config = dict(
    num_hidden_layers=12,
    hidden_size=96,
    n_experts=128,
    experts_per_token=4,
    d_expert=32,
    d_shared_expert=0,
    hidden_act='swiglu',
    moe_layers=[0, 1, 2, 3, 4, 5, 6, 7, 8, 9, 10, 11],
    router_score='softmax',
    normalize_top_k=False,
    routed_scale=1.0,
    balance_loss=0.00117,
    balance_bias=True,
    init_std_router=0.0323,
    lr_router=0.00173,
    num_attention_heads=3,
    num_key_value_heads=1,
    head_dim=32,
    vocab_size=9280,
    norm='rmsnorm',
    norm_place='pre',
    norm_eps=1e-06,
    positions='rope',
    rope_theta=10000.0,
    rope_fraction=1.0,
    qk_norm=False,
    attn_scale=0.177,
    tie_word_embeddings=False,
    parallel_block=False,
    extras=['capped logits'],
    init='normal',
    init_std_qkv=0.0479,
    init_std_o=0.0,
    init_std_up=0.0479,
    init_std_down=0.0,
    optimizer='soap_variant',
    learning_rate=0.00619,
    beta1=0.95,
    beta2=0.99,
    weight_decay=0.048,
    lr_head=0.0127,
    max_grad_norm=0.5,
    warmup_steps=200,
    schedule='wsd',
    decay_fraction=0.719,
    decay_shape='linear',
    final_lr_fraction=0.0,
    batch_tokens=131072,
    max_seq_len=1024,
    doc_mask=True,
    train_tokens=534500000,
    max_steps=4078,
    dataset='wikipedia_en',
)
Below are experts of layer 3 (counted from 0) of a mixture-of-experts language model. Rows are named gate (a neuron's input weights, with its number), up (a neuron's input weights, with its number), down (a neuron's output weights, with its number) and show model dimensions 0-47. Each number is 128 + 32 x the weight over its row's rms, rounded and kept within 0 to 255. Numbers have three digits each.
Before each expert's rows: "raises" lists some tokens whose logits its average output raises strongly, later layers aside; "comes after" lists some tokens at least twice as common just before its tokens as in all text. This comes from a sample of Wikipedia text that the model never trained on. Tokens count by the router's weight.

# expert 26
raises: "restling", " game.", " team.", " ESPN", "thlet", "ential"
comes after: "| ", " in ", " | ", " (", ", ", " "
gate6:056162163132114086099110126131135101133112176141188107125058188178153152096099150162100154097116153128115073113123158123132125158237113123056105
up6:092156126106091112126120122100152135185101153103177068121097139151163146097073131124113139098093136120080106146115114184130101115255053105099118
down6:105129158179146115158090067128149151089127120049158112145139126129103083096150157133207140119108095120093162165159144146176140148163114180153086
gate7:116209126132151102081124112094105158167195093110055162145112094147142146133157177117162130163096089112066131154153148132104096165099175186084148
up7:142162101149180087096145120120151163121157129127048133164127097125150131113162170095077120170091110091038121142176160084130132093094213164121127
down7:141105126166114125077113103087130108096201154089135159112094128145092151144130147123112077194141048083101183138145105071122138112117115130100111
gate8:149109184162133109153133150185097163146159145116149177071167149111113149160140129126117123067149163145115119139113145099149109162143196133155144
up8:157126185157098132162146132147113167167125187066145141063170108110105148154109100117148100077167168162173154128125108112137142148138146082140169
down8:093103113146084156141099130137103149093107079124068130147153169064104049132173122126140146150117074124129199172126091102161090132140116146167099
gate9:133105162124134122142115136143120103110196190160147124166133075102115127122164130117100080115084108149118103128135120123082137135183143149132142
up9:127107122140100138169152123095141136125161161128147145129121085103116147097136124129113096097066099169128116106160103152092153075199141102155150
down9:103150142138075129164151165106137172177086132090130134131130198126156090140120118094153191157125164104092212095139120102166116125042079125084109

# expert 109
raises: "at.", "i.", "e.", "les.", " others.", "ings."
comes after: "\n", "\n\n", "| ", "|", ".", "-"
gate0:118113132071104114120141170144076130162116132098144124151109150149155141128132108091143117145095066123158130212102125110126152147155127137122059
up0:121058179136139172137141094116144164088167123118160197203146145134149086119127133132061103090158132087152125140183109152167104138152111116102131
down0:141184110088123129133117099099165139147071080063217098161115152143083145136107131180112084118201163124109120150115078100163126113099088075068197
gate1:102133100051100124063088092161136136141120114125162173145113133159076097106129110131144087180140095098078155145152135111116179127069050174123155
up1:107186155146110086150142103132148105194104156136140063140141151143151160116102147155130129103159178123198129128102114082212111110129173098098111
down1:142148141131108129088077146089171164140079080156151075152086104151089129130135100165121096151130115126100071122121114150150175115184142124102095
gate2:106128160146092139146128092146124120113155103106092124123091111134110143154146140153099099160156088138114110170044163152120105091170147116149198
up2:126136137110166097120132171119115115138115170173161112135157146143156132080094111118143135063093159117162111094207121092108171147101102128075094
down2:195115130119151132099155079061092142114133079128107108112091183179110108072111119040132108143085133092083175109131120160140144169158131120135143
gate3:136160161096125192160102141083142068136125090053122136140125084078124109123130085146089160173180127098163119119135135174112132095068120114076095
up3:102085107171132072061150134152110178119158167185108096115116156172127188132107152123140108097114126173084140115104132098147128127180155159145164
down3:179139146046128167158138130086197129088118146062139124135081121148104166137136121105130128125108111100190116136150077189108116135097134128153099

# expert 60
raises: "==", " ==", "== C", "==="
comes after: " |", ".", ")", " |  |", "==", "==="
gate10:119103078135117153157116116127126102082126066113094098123099154125108140106199080123131125198085152100221164162140133072172112127168149155134112
up10:121158194131105125130156125097178160150083241111183115139151141186128133140090068127069161117200146126064118086124106141138160114075132142130152
down10:156081185104192108119084085129168157095077135144132077125134089124134183167059137172102042136128100091106136107135078153137193123098178137072100
gate11:134135153117140110136134145184178174077139250098102167118130113128148158163124140111159158111081133156161131137170132071131077141089112160129087
up11:125157064134116150143128133070168119190116087066143110154117168139136121125171165185127116155154107096110151124125078120123130115130113093138121
down11:134125115097076151135110107139170177150168120088104107125150143104081136137159136157093108170132127129107076165121057159131173144122094125141071
gate12:127118181114115151150094178168143174161117140055178059070135153131104091171095108098111161148097127129132159103170163120131087130144148176134106
up12:113068101169114137126133119109123129129165103138125165214087117154148151139187142136134164162122127137163164154151040161125112125088186137138163
down12:156182171155148098116170117119144095115112085182114178158101147084192119146170147174110116151142138117131141158153108074118112097149146101184096
gate13:140080073083125135133125148135158114096138111109127173176089166137142151124095197148127144130152105116157109155157105157123173181117141093156110
up13:118046139161135141144122178106119127107126119040156133106091077150125109142114096111121140141154153140097118081107150145141061093159097139104177
down13:123112135031192143134162151205131079130128065162142136136123143132118146081171129101130173187095185114156108149189175149119129102192119209128122

# expert 16
raises: "y.", "hem", "ful", "f.", " and her"
comes after: "0", "1", "3", "4", "2", "5"
gate4:164163126058073126125079185156102114166106121120168108140133147092099151180108084153119154073101099135164122160127155149133052127194075175111085
up4:108126070113107201139137141148073111136106161147203176130097156096079138143096097159174194067115098107121123113173162129137114143200072174143054
down4:081129089135120141140091096054097163141145113122084138079130157080035131081164137114093155101123093117127137126138149148139148114153168191183113
gate5:173147154108132116109097066178125180102158163115118195166146106150102157153148137130136117086143123124117131145074120154109109142168194118142157
up5:108107081144143122165153174103098074126133120141146066132055130110143106121123112147158159163110100143118078090199164121137133105102085121135073
down5:109124131126097144117145186152140148123154130091129115083119097105093139220169159166150140132155051134109092149123191102162150080150146137126098
gate6:183104137123109105118100099155161115192141142127206114140073127132157144128086165096144182093143137112146137126093175122096126151125166075106188
up6:141105155160134113161131092181114149148125131106160112110128157106148144122115131131155125006149144102060173164132156145147157191128106114124137
down6:087132117021156089049108128081131102183213125136119156154077093124176136117058134109102144130137146098084102144113085116093140113130130072130143
gate7:107078154086191155118121149136151134188119171107134134167109114133158100153092151153219077199108132133103120132136143094074135109179084145140161
up7:128128157105176149173140144098225167087088123106187123148113169136138153119125153115126163112137132118093131107156123139135111104098063180192092
down7:131149087145132110141126174078222121121119104044130141206134094108078133126116135146073104116181093190135098128089113130164157106142086137137173

# expert 86
raises: "age.", "ment.", "ent."
comes after: " H", " J", " S", " M", " G", " K"
gate3:189121109110097189061167122149099191119131092066146136110136137176100124192129047035169116170133115146134169126152146115055127124185099118119167
up3:124127133129126138179122125048117088148165191212113093124127108082174077067112138192127118115135152106142105183079098124137206151097133139124100
down3:172141099152176138136109075130131183174156131120132065187082196106096093122119177139182132106160174089089143157086104148130151171153101083137106
gate4:138103150158177112133144125103026158136116087150094119077149154063060085128164167168154161088114134119138176166099078057129197144122156166149104
up4:130081183155162152133122102132116145158146098133079095157081118061084087157125191152104188138102085141114131065106171116152109133122106135138113
down4:140169101185134137147088161133136114113079132136171148120132152139172149116135104113114145087104090173180090137118139101151058140101118175164173
gate5:070163154152113144122099155137141158055102100174188176143148162148174154070132130161161161102164173047103075076068153126107106100126124102117091
up5:193097126079153127144126132113087120206136164092054157132120139108095093152137114126127072139166118158144166173200084164133124156070150128129129
down5:136114178062101103194147168178106112157064117164148161092135101101133161173150101066074109087195157171102092106095167163173151112136142140129129
gate6:163115122083114113126150089148138145056092124161132166153210187127102144172130135117131137181122149144122141218073132156139147117095143100114071
up6:114175043160146169132113124109085123146172129127168102085091092081096110089136117101126100116127130067129081115150104135103134158140146112175121
down6:129135121104099118100131132089151123162150115161021112109151139116142109086142140178167130088085112124119080085116148126097090056119112185121104

# expert 40
raises: ") =", "ies", "ilm"
comes after: ",", ":", " ", ".", "°", " ("
gate6:143194166153112171149139114108194140078103127090174103103115124175116141127134115105073133109128115106168150123109095145139133142196116050138111
up6:131200173120097160155103083136183146074148108066178133113109119166105139113124086149040134070106134131117116122109129140135113111163131061130146
down6:126084169153090158096109139215155204102128080169184116143128129054083085129129204129127095122138175109131200153114102183150104094155134071113107
gate7:036152108122087146142140174121178108101196219117161091066160076145152088093126116130099135091143133113068129110134136117156141102136060184091112
up7:199137095139164104124152082102114157135080081141083177189071224123079103140146079105179121127152120161164117141152094121154128190137146122148099
down7:155159159131093135110133129148135183113108161204120126117148153167113016155128148101135198131194165137076148090155125112113138083066107132144127
gate8:141060066128088184119063186159114133105101134129156099106184051119142178122132098150130113134068119088135088130117150176140107129180094132126090
up8:097071064136105160108108176175127140095119123115144128091213094102150181101140081171104132103064112133114090132148162157150091124211099158130138
down8:111152144120109072124164130148154154135141139131157103130101155190126079157125171084124145113123112232116154063159118081122079181156136137187152
gate9:152114165112119119101141122081063108198061163157134138102130130168140186130113103123145137123117163189114098053124131109113106096215134144127145
up9:116092153074124130083088101140117088127137107181091150125124166120121158138121130140132166177105178165093118094111141158116085093151176119155147
down9:109131117176115105157073140145182160139159112142131138173166152138056142182192183150095123093133137103104128157122141091173155173076139132125206

# expert 64
raises: "h", "apt", "ries", "ies."
comes after: "\n", "\n\n", " E", " | E", "-", ": E"
gate1:109118098137134113085093100132132171134127134117094122214059063076061086076136106149115103082128148143145095094133200102124142128144087092208131
up1:118135105178091140103121057136070183124086090144142162165157106088129119084157122182100166117135144147118130119118130100130153162074124133146188
down1:092108120064128124139105127090188103075124118111165148150072152117112141168201129171165102114103189081130113098087158129075142185142099193130145
gate2:159121118129164132169102108084052091115181124121152157102132189086101108097117166181095105166077122145097105127146086152214119117095101148097161
up2:158089152155157123210083109102056086086164116190174146161140149112088169092140151186103086163096113155123084138131091128200149118126130121103142
down2:150141114191168144139130119106136026106162094113105113124110106137194104161137198153155097135080113082124114072117108127120115144167078166131098
gate3:115169162085113112102191113139104087137131174151096145166121043182117201101136168195119181157123111109125117125104120146104128171100117141057131
up3:189200159131173138101150120112122120120154134110126186139116079190148147116166139173119157158108077126075095072119159171105133117088122132071140
down3:145090158091110091161156109179123080115100157131125140126102101086168184134125166144093183161142118093099157077118123111126131064140108216100156
gate4:088109153109110124092137113084153115091137109114090128138161096165118136104133124169145132128169133076139117127147133081154137131151167151139145
up4:120086108138186085136082160144150136150177164164132151160112103102112146165117140094111080090097084181157146141148080166120074109120163121123142
down4:110167134138125143135164112108162117133078158077155160140123200116104101120140126157183081206171132142123137109085109185083093140054074125124134

# expert 105
raises: "ly.", "\".", "or."
comes after: "\n", "\n\n", ")", " =", " |", " |  |"
gate1:157099164064166124161098147189140118097139121131112110140128141131139159141178126141121158176086103090142059148128218149111137096178166188122092
up1:111125122140119096094125143105105169104127108124183106068090159139076108124088101103096130127197172179091191104104060163139128109090094130177144
down1:067092104107150177130110115075137112133134132131110184172140140120103155174153147104190130108138104086113160167097142156127103116170125089092138
gate2:132172136090096080122128174138067173137160139114147152123155109138108133126130098100123130120128125188164173118135168071113141098132150111133183
up2:154119116090124104150133223140134128151139139114114150134193138119131110120086144142094209091072077117173126195139127102091176125063123120129098
down2:091109097093180160124079172096109154148157187072145128066149168137112111168113125080114138099092096132146177156211156083129120145089101168074097
gate3:127170079134146069070123124116088131133107133182126125096076134149107129114137104166084146118176131165176059127181098175133134052095113126158081
up3:137153092126137112067112136109064123109127113186115130137095119129112136126137116153082166123155106163173074140194114164136124040116137140138070
down3:170133123129200115128113104166108111080202143132143145126132134095070178143167170089114122196135091193134130150115117116108175169213082149151116
gate4:111054152121132131163195153176061137133148127157126111128091127125114053146085132150188123093166128126125120121124135121111108116192166119168107
up4:134077155128131120146192141149097144111149126187149124123092139149105077155079113119210112091138142135179119146110177104122106125170124109155117
down4:125169088129090097168135138089150075182138099128089180170135130076133170150190181139169132142143124071157188105159147135118094072100110150154070

# expert 36
raises: " the ", "ing.", "\".", " him", "ings.", " him."
comes after: " S", " | S", " D", " N", ", S", "S"
gate6:155119182145077182077083100139123123086123123144142096119155097196099161177086110099156063148151087115143099132143154107107141098190165117094166
up6:134093165150115186093115082145149129074142091121142086121117093194108131169105144125118093148134092134129054153161120105149115097172147157085161
down6:129108133114119116216143142159216095131172098135158104106153148134152115114136155171114175113079133162164133134098153141157115136122093129081161
gate7:041112146109160166106126145144217176104127169071100158110135087161148105096156093159171118078126166077141132110150141108122109102172128185116108
up7:146164111166115121074102086130129136145127149145122064110136120144090131084112178071150140144203122142122143105135108152163133157096122159096123
down7:067133136146043123114123093151125150119152105146111151139132152186113068146169170159156053156116103119144165122106145141103145110140026097192160
gate8:127080129111132140178152082118122131153130120125111148114110123118195158121072170115112072098119190195114127112073091140162145114076110119058121
up8:118168118139129114119143151145125108101159151145156054106195140111043135125146088145129192163118115058151125166130141122084155163168145100177113
down8:108082145157191134133104145121140172151239122169146138082156181141115141148112146150153091168190140087145158124110064130119189134065121175109134
gate9:163106071127148173108114099149097092112139071102123094146094131057185099139145167118149096149153114153155210114134112129154101117098139067108133
up9:178150123145150109116167079140132176047117156147154189112084133172117048073141136178150171071084160123149192109112119127106123162102123143131088
down9:179102127136084154124127140140160155123154145131127163147107146168122127162131081113093077088098158138150138137122099123105137195242091144167100

# expert 112
raises: ".", "ster", "s.", "self", "former", " game."
comes after: "\n", "\n\n", ".", "| ", "D", "In"
gate0:140089117121134123147038124050150174170120107145178173127102128112108115090090149157139062184093121090129166120110087175101082099134104158066089
up0:104197137148133138117209080192068078091156171150084095118147155115166141139134149107131172085173148120117084135137176072131153155140134090172152
down0:109072119126107117163085123108112120106124172076196147127122206196173092180177095134077112126108144125098154145104122092114096157083110138118117
gate1:117134087109096126149114159104163172145112098142154091162099127171149074126160098142160164126106100153154146157137133101105165135124140123150071
up1:178096087142065150155140149125210170159153106115099118143152135125114116098153123152096101141087086140133143152134095137132179123109171102102090
down1:116088065116157186152111194085127119136153153106131091202179104120104148170142111088159115137129158091074089107147070121142153109114142125081122
gate2:152118181113196154120115141159123127155123115166145150123108124130145116162122085086080153068134193114157117129126121100149114118088161126143087
up2:124163157105192133107123133171154130188121128135139129143108113128114064150111076123096143046135201155142126074131135123141105118093127157165114
down2:111080180117132171092133118135103121164146090171119135141042120143165138119085128155109143128107144163154175162110166115082099122177145095150104
gate3:155078129106125153106146085150159157132123095117108093154123116119117097147101104126141113186106087134067129135135190156131095116082147090151173
up3:122143130115147101101108063187074139124093112125149035162124122120112183178105055068150144098111121179145109111140175102135126119132158136170087
down3:125148183141145108122132138079152094165150168150111153203112158188196120201099159123111125176119172125109114103148132110127152132153144137118132

# expert 38
raises: "hes", "- Born:", "- Binomial", "uary", " (aged ", "rait"
comes after: "1", "2", "8", "7", "6", "5"
gate6:138141084136130113063091166171083095103148122140126168156094071146107081174124145119161113175118130134109098126063162106080116178135145145142143
up6:115096179131115153157152124081183143193129147113100107102135186136119160115126102137117124091143119122142145127159127132154174080111134106116129
down6:139093130142168125083105128080112024114127110199133086111090099112100135114133103119171115128149091120142080068103131069062150153134143143189131
gate7:094112062127156159201084124093141139088143165196109120117137138160129149113163090137108158151120157095144128130116122174111099158190168146110075
up7:168169162114096125071157133123116122171076096055174140137062103121092110137080132136147130132176075156125121131159148111148146136090054120127141
down7:102129115182119144186081149136144179058112096119091171184121125155120127133201114135118121059142189119160129228140104150158094145145126149120102
gate8:122144093072116161056120115093144149127127089096161096134117118152101083075101092110111095167179121119125126101126099160055177130125129107116165
up8:108112086147108137165149095126091186116133090172156108098182184156161091138136107109060144130145156077125182083100081147078167193202118122148141
down8:126113126174142149188065138078148171040091112150190146089141117071151098126101144085111123072112128117136143145135124115136103147114092155132060
gate9:149146138102099175145167123149114134106159103123206129160149107157090108144074109115154101135140127087140127169115152101095133137137096116114060
up9:097150124116143059136116152100158119171040167153064124115101157101154138097147141125090166130115107179124132105131087180149123146132194141138162
down9:140029117106152162168145063158131115155141074135079132157103128127095141156103144118122139174124141087105157255116095113088138112123182151110149

# expert 103
raises: "anc", "arm", "y"
comes after: " (", " \"", "-", "/", "{", " un"
gate0:130136101132165096171097165124126109194156124112130098157118131100151158120165128144121151132060137157099107105065195162124135082180127050140145
up0:156131145140136155150120102093097093104140154121153114111118132115164171141114132113070074152097114065149110177093077163133129146177197156085123
down0:090137133092130151105058128147092148167125097086170104147126169158180109148109163132141122156120124133156146188115125112146148098092121170129154
gate1:084078113115143150092093136121142164147138215085158148068122088142154115132135117131136167127068103154120134106172144136181146153138038163126140
up1:124139118184114156160166143121138113139084128127122099205103120174109148080086117095211109121173092158141116105104125124095117085170115072178116
down1:143104153104109184075134097084093108104181148148070140124131119140144163138156154091127102158158119125148119096173112116093151131074147127133157
gate2:092145140092103143201091094137113074115156195146111077145091071151119172165071120112170058174123122153149116142127108131121118127191099146127164
up2:141124130104108128195095125136133073165053140171122161084132065143123158153088151117145103146137114218095131106147140067174117116182088131163159
down2:110120184099118123170122112119164112130103125085104143129129174133158109175130150123071172058143141128099119144123146102145151141130178069105125
gate3:120099153171056118104176136100154128141136122138108162120160104178086123131120062126193094181060101131137115126152142159124090123064124123119111
up3:147118151152137109088091054132133140154150067152136169122206116106147134136060177098079138090153139150112105132130145089110099178143145046131202
down3:166114085117095144130116132078181104125138098138112179071166177167076167174104115148155161143139160098158092118136159135153121099068091138072171

# expert 5
raises: "==", "pt", "G", "R", "- I", "-"
comes after: ".", " |", ")", " =", ").", " |  |"
gate5:130085140124122159153155152197165170150161115078124113120113108068127139125126109193137169136113118122110117100139210136140083106066160181137086
up5:065100134161064135173149096124149155095149084141148142091097142157094173131144107138165155147155187142102166110169105118186106136150148161140140
down5:153149138158189053087092161087065144152135212118124120084098143081140094131104107141087093142121143168130124142101150102151102177114107107151190
gate6:101125168160116165138151086121175152107203106143160121195175155141111132142166150135073129095168137146146094057174137141139162128149131155150083
up6:114165170108121157166103113084143110232141195132124071097091130086123149090157113138162162206095144116124147142119157080158101180073165129127145
down6:101116062086139058143104183155163155134154097176114169155106091172144151166135133147153180166093138128074141103096158117123137095158110130129129
gate7:136097111043132128131093180077166112151138123169115152093127126099142153079173128166101071167143128139154108157128126104136157156148120124124059
up7:137163169217125142134194079131097159104087174101158147117106137161125135136117092132100196066150140148059097111143139112128110109142133097150188
down7:060109111077109092173078140103170120158142129107159078128124171169110121109146155145121027158132096081102074173133135166158154142083138138134092
gate8:129211117146143137118140125136111107139123099185099130143177126129124159127100132106055108126140111112196108101112123098128170124118119036125202
up8:121167144140119145135137136184098117135109095200117151150173115160116139129110161103095124122158121124217120095122100120128176145112133044132214
down8:155079064128100187102117124152164132113153077131131105078151133159103111142086102177144106167104168112141079170164145139136156092150136117088116

# expert 121
raises: " decided to", " joined the", ", he was", " refused"
comes after: ".", "c", "l", " d", "oc", "ophy"
gate1:107119134175083075142140109165154128115171118137089154220134128111211108165052038143177170115130142119139183109077146105145120052116076146086103
up1:106109151154084084113140123132148113114155098130067166202113117117224101149054053146144162132115142152153190123073146094142134097141100151084089
down1:158108096128127123157103154138100127135125144151197065057152140083115131122173175085132080059093145118125108103138123141112124145088180084125145
gate2:051145137149138161142058131144129111134150148140184144105156113139113130073100166133162143103125170121139117138141116086159095195170099161081070
up2:066155131139110200126071127168167141144149158111163147136116102128109121105110203137162180138092143107109110136175138118169096177142091160097075
down2:098117085234125093116158138133108118209161155122127139162084125121155131114101154118111116104130104132137078156117086136128074098139178120123099
gate3:170082112131084141126095118150127162154109072134160151124166139140150159083156137132145072111149094131097174135077105130142096101133137085176212
up3:111093199127163170132070170146149145123064084076141183155157133105135161140191157150106102148171120123103104101120100101148074140162204131149166
down3:137130112105153056156172095137116132052153168135143143147109114111092098174111113102186110184120163095190113168131122096080110097112168166143114
gate4:095137172125086115178092146097175138156155165064132150168148143112118089183108122124103136123125089139139097100128110200139183157159093137072115
up4:157117090113159125092160099153078118088080083190132081101135120174155175087115135136139144118133178144108132182134143066119069087075166119184158
down4:102142091114160156202104118119173102136175158109120135112125157194085086139163154184105143123125147181079117145150099124118165124181143167098111

# expert 78
raises: "ings.", "ity.", "le.", "ine.", "age.", "is."
comes after: "\n", "\n\n", "| ", "====", " | \"", "oss"
gate0:116203152138115114123157083158125137122153134029175137133165173166171154118126164128115111096163134149078136157119123092125098116123072066108158
up0:119086150161136075131137079132088152124106149194111132042130140121149172137092088124152159126125118085150164036115152085158137146119180160173168
down0:170087162070194113100099159097115121106113147103101124088155094112136153131094091110135102169100089161153123095089127066082123197116153188152096
gate1:171100114098084141129123110086140195157124146124100091176085104160126093125090138150124051180142114108129149076121071127107106169135149119200128
up1:181104094126122157093113109068134211142097136117088117124087099144109102111102135143129096184133117099152143081126077143098121126080133123199102
down1:127164113106135088082134144187136140141152122080158156117111141147176086093115175179121166175171171126105088106057128136148153075071137156154160
gate2:117139115086106129176114136145196097136153149086166130079100083136150187124091093080144127148103095146099123051123190148113124145122177115154108
up2:148156183138157131101152132127102196139128119205123125162176114142105101150147163129103097103135150112135078202137121079161124132091060178081129
down2:144129116093082132103107155125098183154114117105161144177141092135164140134144157116166079121214117086138098175125092162155182115098084118110110
gate3:133153194123078122050093117129094148182155146150101132146149159152083110099049137172173144125079070141156151136169102127122099088155070127156147
up3:198185211145102170096036158116089136150143114177112154114118145146081106123108142110142165111070093122123156157153108142130110135097107171145151
down3:101105133133041128104092126148109187176121134124102118093141134079108139151147142200152159185151072187128127132155110172121153117165133128154078

# expert 50
raises: "\", and", "\".", "”"
comes after: " | ", "1", ".", "; ", "8", "–"
gate6:128107096141185188151106175199171112092174160135110131109068113125166131103017162135174094168106132118124142147111150122189096164146054075151110
up6:137147150134134188118161155138120086107149179128118117144097032134109145124064162117186075159077090137223157130137173157157091146150109059133109
down6:127168116191096129128145143094113111164129071124110135131126152084084085037091161112116131162108142171063156118163140080162195084115143138113121
gate7:093127072141147167150087117134140143117160126202161158121155125142107126138156092141139113188099165112134127164071100140102106117175153183139166
up7:162147185125141128082159158112110124178110126076068127146082090134155134115119139105144094125189125150154127126164157119141175142075105114134145
down7:148168151187053164158069139117147133128147107113112201179096164142099108145164156164123159097131183102154161234124099103160117114118122106145116
gate8:142156141153046186137154136166140111130155119065112116123157142111151153143107136122125094144078120085179125132117184070152098127151075056096119
up8:095109106093184056115082120100098107171157144135152128183081098145111133120135127164142164107159151197061120149139090178085171127103181205111131
down8:154122116100100088126138144093111104121142161120092161142133128149150121170092156204076149101106149114144109080132105069120097122082122143148098
gate9:125088151145053121122146118118088127113128131095121151121120145110132070178122140113134151146184133114144144075137148142162117105161053126108097
up9:117093176141059130129145121099117115087113126126133146124101139105117066173090129123122145157189137135139144063132126127167146125159050139149094
down9:149194136152087103167078123122146076174151128103183144136085161114075190107140157174142115130141138083182112109142106149080118106106110157060091